Experts of a small language model.
Size: 9 layers, width 192, 29.7M parameters.
Experts: 2 picks a token, a softmax router, a shared expert of 192 neurons.
Training: a variant of Adam for the experts, 516M tokens.
Below are experts of layer 3 (counted from 0) of a mixture-of-experts language model. Rows are named router (the router's row for the expert) and show model dimensions 0-191. Each number is 500 + 50 x the weight over its row's rms, rounded and kept within 0 to 999. Numbers have three digits each.
After each expert's rows: "comes before" lists some tokens at least twice as common just after its tokens as in all text. This comes from a sample of Wikipedia text that the model never trained on. Tokens count by the router's weight.

# expert 75
router:516440567599547450519505431466489557553614503485592483496418447451448511458447516449525548494463473497446537484434450465560525566562492494478516482546544466511538462425443526452446570416471516502492451467531541469466514552594550523416510379460466579542464494477469512606401410453539489574496495460463445521440526520459465508474604578399483478535546460496533560411523561567432437442520449444428447554550523479527566544434529537404568540551586473562449477480460549398552501497440424553559581458509512522469504501391556547524515503432443487455533456485458442468536496544529446526
comes before: "\n\n", "also", "= ", "\\", "===", "=="

# expert 38
router:542427569584558444520487517459502564549575442444581453513458486442484530464473609516485585451490440527483562471507450475562475560518450544490540483541566474476577453446477543482481517449412473478438443491516571433429556598561560457430533481455476536495540471461443564571461400481529522561561492476482458488462509557459494539421558582440510511510534442480485504407525564577514447449489452438439410550554529474524533529468492466449560598528546423543428431514460531450570536411463511482571570408478499467532481430428588520552537590426427507452543477482474443436587449543547445520
comes before: ", ", ".", ". ", "–", ",", "; "

# expert 39
router:538436578583557447526503503457508565560575440441577458519458483445470533457472610523491581446497447530491564468508449474566475560518453553478548473551557468473580454449480545476476516456411479481443448487511577438429555605555559461421539477455478537485542474456437567562460401477530522569562496475488465501461508559456500542428557568447509514508541440474490503410528559576523445455486455436441411553557523472528532530467497465448559593529546418542430428519471535452566543416466509497575565409488499468530490434426588526550535593419434514460549478483475433438573439544547441514
comes before: "| ", "- ", "ia ", "P", "er", "uc"

# expert 7
router:545430577580559452522498502455502573556576442443580457510461481447478530455467611521493586447505444526482563468508448466568471556527448553489543473551557475476569451439480545481476517453417474477445456493516589440429550604560559459434537472453479533491539470464439563570457397481531519562558493486493469499461501556453499553422555574444511520520538438474494504419529560573526451447492446444439414543547518479529530537469498470450561601539544421533430424512471523453557539414469510500580569406485501470523496432425585530550537597426429512452546466479470441438583438542552445515
comes before: ". ", ", ", ".", "\n", "% ", "'"

# expert 4
router:536429572587550446512495506456510573551580430443578456519466475445480539465469602523501580447500439528492564466511457462568477559518458547485539480550557468469575461442477541484479511453414472476452449494523580433427559602558567462426528471450479542495545474468441565567460399484531519566563491483487463503461506560455496548427562578446509517508537437474494503414528559572514452461496449433449410547553530481535532523463492462453561597527545426543424434520462526446564543417463514495577567410489500466518499427421584530542538597418422504449547475487471431444581436539537442519
comes before: ", ", ". ", ".", "–", ":", ","

# expert 30
router:516421579545555478567532443412503551532558434436595477575434515438443529459415507534511565443432472577469536458455498496574462496537477489550521372542553446458572443482393571451459544471512529540464474487495611401451510574548537504464507426471438508530468468435415546502413447490550580505554492448528446517370562610518485514443585560440522478539525477478463489451563526490536481445572506495449476569510544514528521457488464466443535568525574439537455478574489535426531483455497469467517574462512424534421471428452551500506536587517466510489589423543467500547495460524578485460
comes before: "of ", "in ", "and ", "for ", "==", "at "

# expert 58
router:547437562544597446534454512444524510572590445336545476573475454507456592475502561552509548432466494570464532472440505444515457481503503498541491381538549490542558338449556567453435543506525536511463488510471562406421563559559545535462489454465444535485514473483420557520458494488551568499514464493466423562437535574488453506430503536474479551521523405481553581443524555504516430514552476433437444533501530390523556490463531527457567507551522450569438546552451512446526560500521502471525549449550467504488465448454564513586497552404475487418499386513410489530504500545552521531
comes before: "by ", "of ", "in ", "on ", "for ", "and "

# expert 71
router:515459534522587545547451520435529564532562509424565476550472424461455540449443472557521545497475397483395543492469479497564478557502477518494561463584485454412589486514464584500458531460482431461496419443521507499476498499548582453485558502445485553576489472493420499477452375473598570555603486451434464541420554531452477548442545531412525533510537408484516538467523546546483396456500444436437483573537533434529573525476568435454582535519514456502480442589494583445522495432445532541532582488485457495484510491451554552535601461423424510384572512473444447446497463550537488491
comes before: "the ", "be ", "a ", "have ", "not ", "his "

# expert 43
router:564410576557549418559459478462608559518528476470565466507428488488486552457426549509478550455502419526471561511498431422577530553522408559484585459543598446476587412476487528479476546469470543482465466477509516426477500581531591509454515471473455569547434416508472492525445423473554520566540394495471479541444485524456467496462571632444550477510537467449504494458524499528512471393548491446449451505532482484531586503513510428474573586481579409534440402532457576490604556426416479585571533471463506555478499469475560565464528567491482509434529470519478472503530466498602508460
comes before: ", ", "\n", ") ", "- ", ")", "5"

# expert 41
router:546426574574554452512504498457506566553584441451587451515466479441467532452472607512494584446496446527486564472499452462564485561520452554491550476548565473488578451442481554479470528460416477469450443491516581433430553609556563458432535473456471544494545473458437569564468388480526520558554492482477461500462496558465492552434558575436506499509544451478483502423512564576517441459494458429447411547558527475533522529465496470462562605526545413536436429511470529451560538428460505499583570408479499467530494427423588527557537590422436512458545465486478449445585445536541438520
comes before: ". ", ".", ", ", "-", "; ", ","

# expert 2
router:547434567587555445519492500458509568557574445447569455514461484441478526455466608519487580447497452523481567473498458461566473564521452544492550472541561478470574451458473542479474512454420474477438447486513579435432553604559562451421536479459483531497544470460435567568460401480529522569565495480478465494458506557459492544422559580436507513503537441480478502415537568578513447460489446442442416542559526473528525526464489462453563599528548425531431427518458527451561536410462493488566561395475504467529495424426583531549535593416432514452542468496467434450576433540548438515
comes before: ", ", ".", ". ", "-", ",", ":"

# expert 28
router:541432565585560440513502504457506570558583444441582467515467478444474543454468609528494581449504440520491557469506451468561473559526453547485550484544559469474575459445481550479483517451410484483445454487516581433428551605555560459426535479457483538501539471461448567565451400487537525569557494483482467496464513563456499544419553575442506512513538438468489508414521564580525449459494445430439408544553528477530527530477497472446560599535544428536436437521469529457563549415467508491573569402480497466529487433423588530556544594430421514453542464483474438446582441540553453515
comes before: "\n", ".", ". ", "–", ":", "; "

# expert 45
router:534425569582551446523493515458510564549576442442578453518461475441476534451463611517487586451497446532489558466507453471566472553520454548491543478550558478475577455453478547485477519453414482482444456489511575431436557606555564455431533477457470532481543464458434560566460396486529522564562501474483469485463505555453500542422558580448508510511537441478489504408520560573519447452496450436445411552552526472531528533466499467450567598537545423545427431524468532452569547421464504502567562400482503471527489430421588529556539592425432517453548472490479436435579444544545437523
comes before: ", ", "–", ": ", "– ", "), ", "s"

# expert 52
router:491453535527570472545522471468486519494571496433500492594433392466457562441458530559439539494395463543448521437472444520585492533515502531444562476500510454428584473499459547511411487501448445552421461464561575499432527480558563510423626480475487552547566549525472513516442450436495556559538487442475468529403550568422461596492532531434557541515556447456528547483620484557463447487525458432456464534539614465467525512448562481454555548512575470563431430525445538495500476531481450555598547412528498475529500435437530517530581497449433520431571477485493402434501413523536454541
comes before: "the ", "a ", "his ", "their ", "its ", "an "

# expert 61
router:525444638554579418518445497388480553536513413426591488532457459478449588472516514503522555453458451535491555440458499463548504527503441488435532468512546421444549471502424592450529531466463526475505435459493526372443540589537539500495516403456483536502488483501499503554420382483514493556496490446469503486471507572449484490438523590440502531478568439460514548380531502582497416464566508485398426462510515499499489476445494522494589536522601457537467518534523516397568470504447515561592589434537519533483472454454604533508520545429487495433516430438498487541582466506589472545
comes before: ": ", "\n", "by", "name", "votes ", "zone"

# expert 21
router:541432571580562446517498505456502569560578438437583453513459481441478537458464606515496584446499447529496561472510450465561477553524449549490541480549554478470573453444481551486480510449419479478447448479517579439433555604556558456425539471459475534495535472461445565561458398483533525562559494482484468493459503556457499549419547574445510509507539437476481508417517571573524449454492449432442403550562523473532530526470493464460562593535547418538429427509471529454568544416465512491575559405491495471536493432427590527557538591426425514455544465486474436434582441538550439514
comes before: "| ", "|", ")", "cin", "was ", ") "

# expert 49
router:579490544517534498554472506459530579514610542493588494473455468446461537445425536512523550416442433524425534475478397404599530535540498498523497509551531460423570452500431521500495519444406525521497446539524522472463556538525540462468535482467413575502523531490428604543484453462558591546508528489402430521447547506478553513467549540435500557537534443441512566458503566499567415415574444439474485598533538447546620624497549514421501536566595469539481409523416546450544569507494437510536531492491474495449508453409543553507519514440455465453562483533466448434460471545548444534
comes before: "\n\n", "and ", " ", "which ", "but ", "\""

# expert 15
router:530458579554524474494527480458543545554539527423560477563479458424475561459434537504499487503458450525426506487433458471571460567550453502483506411467563421493579464414435511495452557447385530525469474440527504461483543567553567519466552408468517553530455515443489487544440431494535479528574496447491502488406511580500555508428546591448541507533550432476536521446506579506524473481581477439443496538526539469489587504480584537419548583520617405503443457502502555450577500509374425461522602439470509527534531448447543525607536563435455530403446472496525509537505401564576494518
comes before: "of ", "was ", "in ", "is ", "and ", "for "

# expert 0
router:537424570589554448513499509456506567560578439441580475513464479446475532450462610520491582441492446528496556470502451470563480557521450544488549474542566472466580450453473552478478522465415480485437450494522580429432553605546560461428529475465472539491547473458439560567454400487535526566563497477481465490462500552452501550433559582443505516510541441470493504422520570581521445452496455432438413550556527481528529524465498463455559593527548426534435427514473530453566544421472508496571566404481511464528491432426593526552539591424423512456540466488482439453589446546557433519
comes before: ", ", ")", "–", "-", ") ", ","

# expert 78
router:539430581585549452518493509456509567553582440441576458517466479444479538457468615518500584443502442521490560468507448469560477559523453547488547477541556467471579451448479549480471513449419479477444455495517581426428552605553562460430534470453477536490539471462440563569456404483535518562562497480484464502461506556455500549427553577444512516508539442477492503422523567582524446457493452434441415552561522477529527529469490466451557591538552419536432425515469531453570543417471508494572560405484500468528492430426589529551536599422426517455540470482481437441584438538549447517
comes before: ", ", "\" ", ". ", "'", "-", "\", "

# expert 22
router:540423577580555449520499502458506565555580439444572453512460475439479530452466608516480583446505445535489562465509456465569473551533453553490546476546553473476572450441483552479474515449411478483443461487513573437438549602559560451425532480454477532491548469456438554561455396481532524560564490480484470500463510563462497548422554568435508513512540440476498506417518562577519448452499446442441406554558524467531526539468494469455570596532553415531432430516472535454565543419464505488569559403491500474532486438423590528554538585423430515457544469487481433434584447542547431520
comes before: "| ", "- ", "medalist", "% ", "W ", "′"

# expert 60
router:547425579580554444520496504457505561555582438447573452516461478444472529450478606520490580442505438527481558461505453468557475556518447547482545485550562476469571458436471542485470524456416474482442449488515585432422545607555561466428532472457477534483537465460437567556453392482530523561563493480485463497459505561458500546421557570446514510510542445480487503418518557577526446456492443440442398541560523470529530533464486462456555597527547420537423423509466526445554546419470501502568559407487502465527488431424588525555532595417429509452546475492472444443575436534545446522
comes before: "| ", "|", "(", "s", "an", "y"

# expert 76
router:538405560509579505567481511462461530517519466468558445574448475434425603466425579520450535427486453528450523469469430494545442543532487510433534480540518467436583437505483488498498535444426503505467477437551542427450567562531597500403557422488502536545504466450463491508422412493585579511517432463478495558421517569450464497451565586444488555569577441450478533461592560561515491462546410473464470541541531479508560548488541447420554559561534417553423484543480558387581530456425477479520593475541452547488506431483540544527580513441409517444534471459499494483551506529588508481
comes before: "201", "5", "0", "4", "9", "6"

# expert 31
router:514475535558581479567453489415533601508567462484572458534445447474530519456447473552520546452462473514439563466499451493506485542530426511462513527570499455458535480465425534461480508472432518526466469522483576447479528612549559466405548439485466552476455446499445574526456416423535510511554483431503465480417549592449474558422552551444479581574484468437526554450546478610479443406542465481433425593547539461557567578468515495456576495533570390553457457508485553465578512440469516495541564464487455492514458482464553510534613571427423517470591426502466437464479444568551466566
comes before: "s ", "first ", "own ", "father ", "father", "work "

# expert 36
router:581428580501569467531464502405489545545528503477579441534446445481452572461433501503505546442475474517436544419453451460532560547505424500423535507570543452470525453503420513494534541468416488514464457452490538459408518631530541466481606422499397565457515445521495507544407472476589502538525413470443444493466511528406521574430538535438485515550483393417567537444506579565452458439550482425459496532543572422538548504501570476441554512562548482588467476578455523466584519504441477551552562468552494527434440467451569505506547564486477493454543466541484442503558481561568491564
comes before: "\n", "- ", "\n\n", "The ", " ", "In "

# expert 54
router:499475526526493512551527449453522517552587565436534453555422489490500553414443518497417521479434514514461582440449436478592543589498422507504557471531586475449547450495471541507435556493479447558409407478521530484417556517565600487441584446491435543482481519504469496524432447442545607577527473469476467478421489541453487587470545506498537555514536406437570551464559518531521459421529412489454455549555566515560545563402496419478565512525530473552440431537465596476501503489445498498525570411522457468517489463411565516515564593450413501460523480495507421456503447585578474570
comes before: "the ", "and ", "a ", "he ", "but ", "which "

# expert 67
router:524476566523554441551534462419508552612527522495534452581423466445473579514481549552501556465447468524501518491479388472584510531521473468511498499501532468449555415434468527428458576421471531556441456513518561421442506600529598477457516424486422497535516506480449560511463460467590530510597489469460453538443557504488552605465570568414505500572497459443540549404504612523457450417511456452454492568552526434566513578444540433399515529514525408560461454563452560438599535494420445507534569504524506533470471482433535561486540557476457504455565458483450443480497448541561480479
comes before: "\n", "\n\n", "==", "===", "The ", "See "

# expert 11
router:533422572577561438518495501457503572558578450438581454519460484440477530451459596522495586447492444520489562462502456471564477554523453550488542479547563474477566446442477550473480515452415482484448449491517576432425555603553562454424541476452478539486542467457438565560454394479534524565558487476482462494464507553453496548428554575439504512508534440476478504417519564572517443449495451430439412545550527472530532531461494467451552600531544416539423427517472524453566537419468495492576566407482503463526485427421585529551538588419433511453542470485483443438575440540547444514
comes before: "| ", "(", "; ", "was ", "|---|---|---|---|", "had "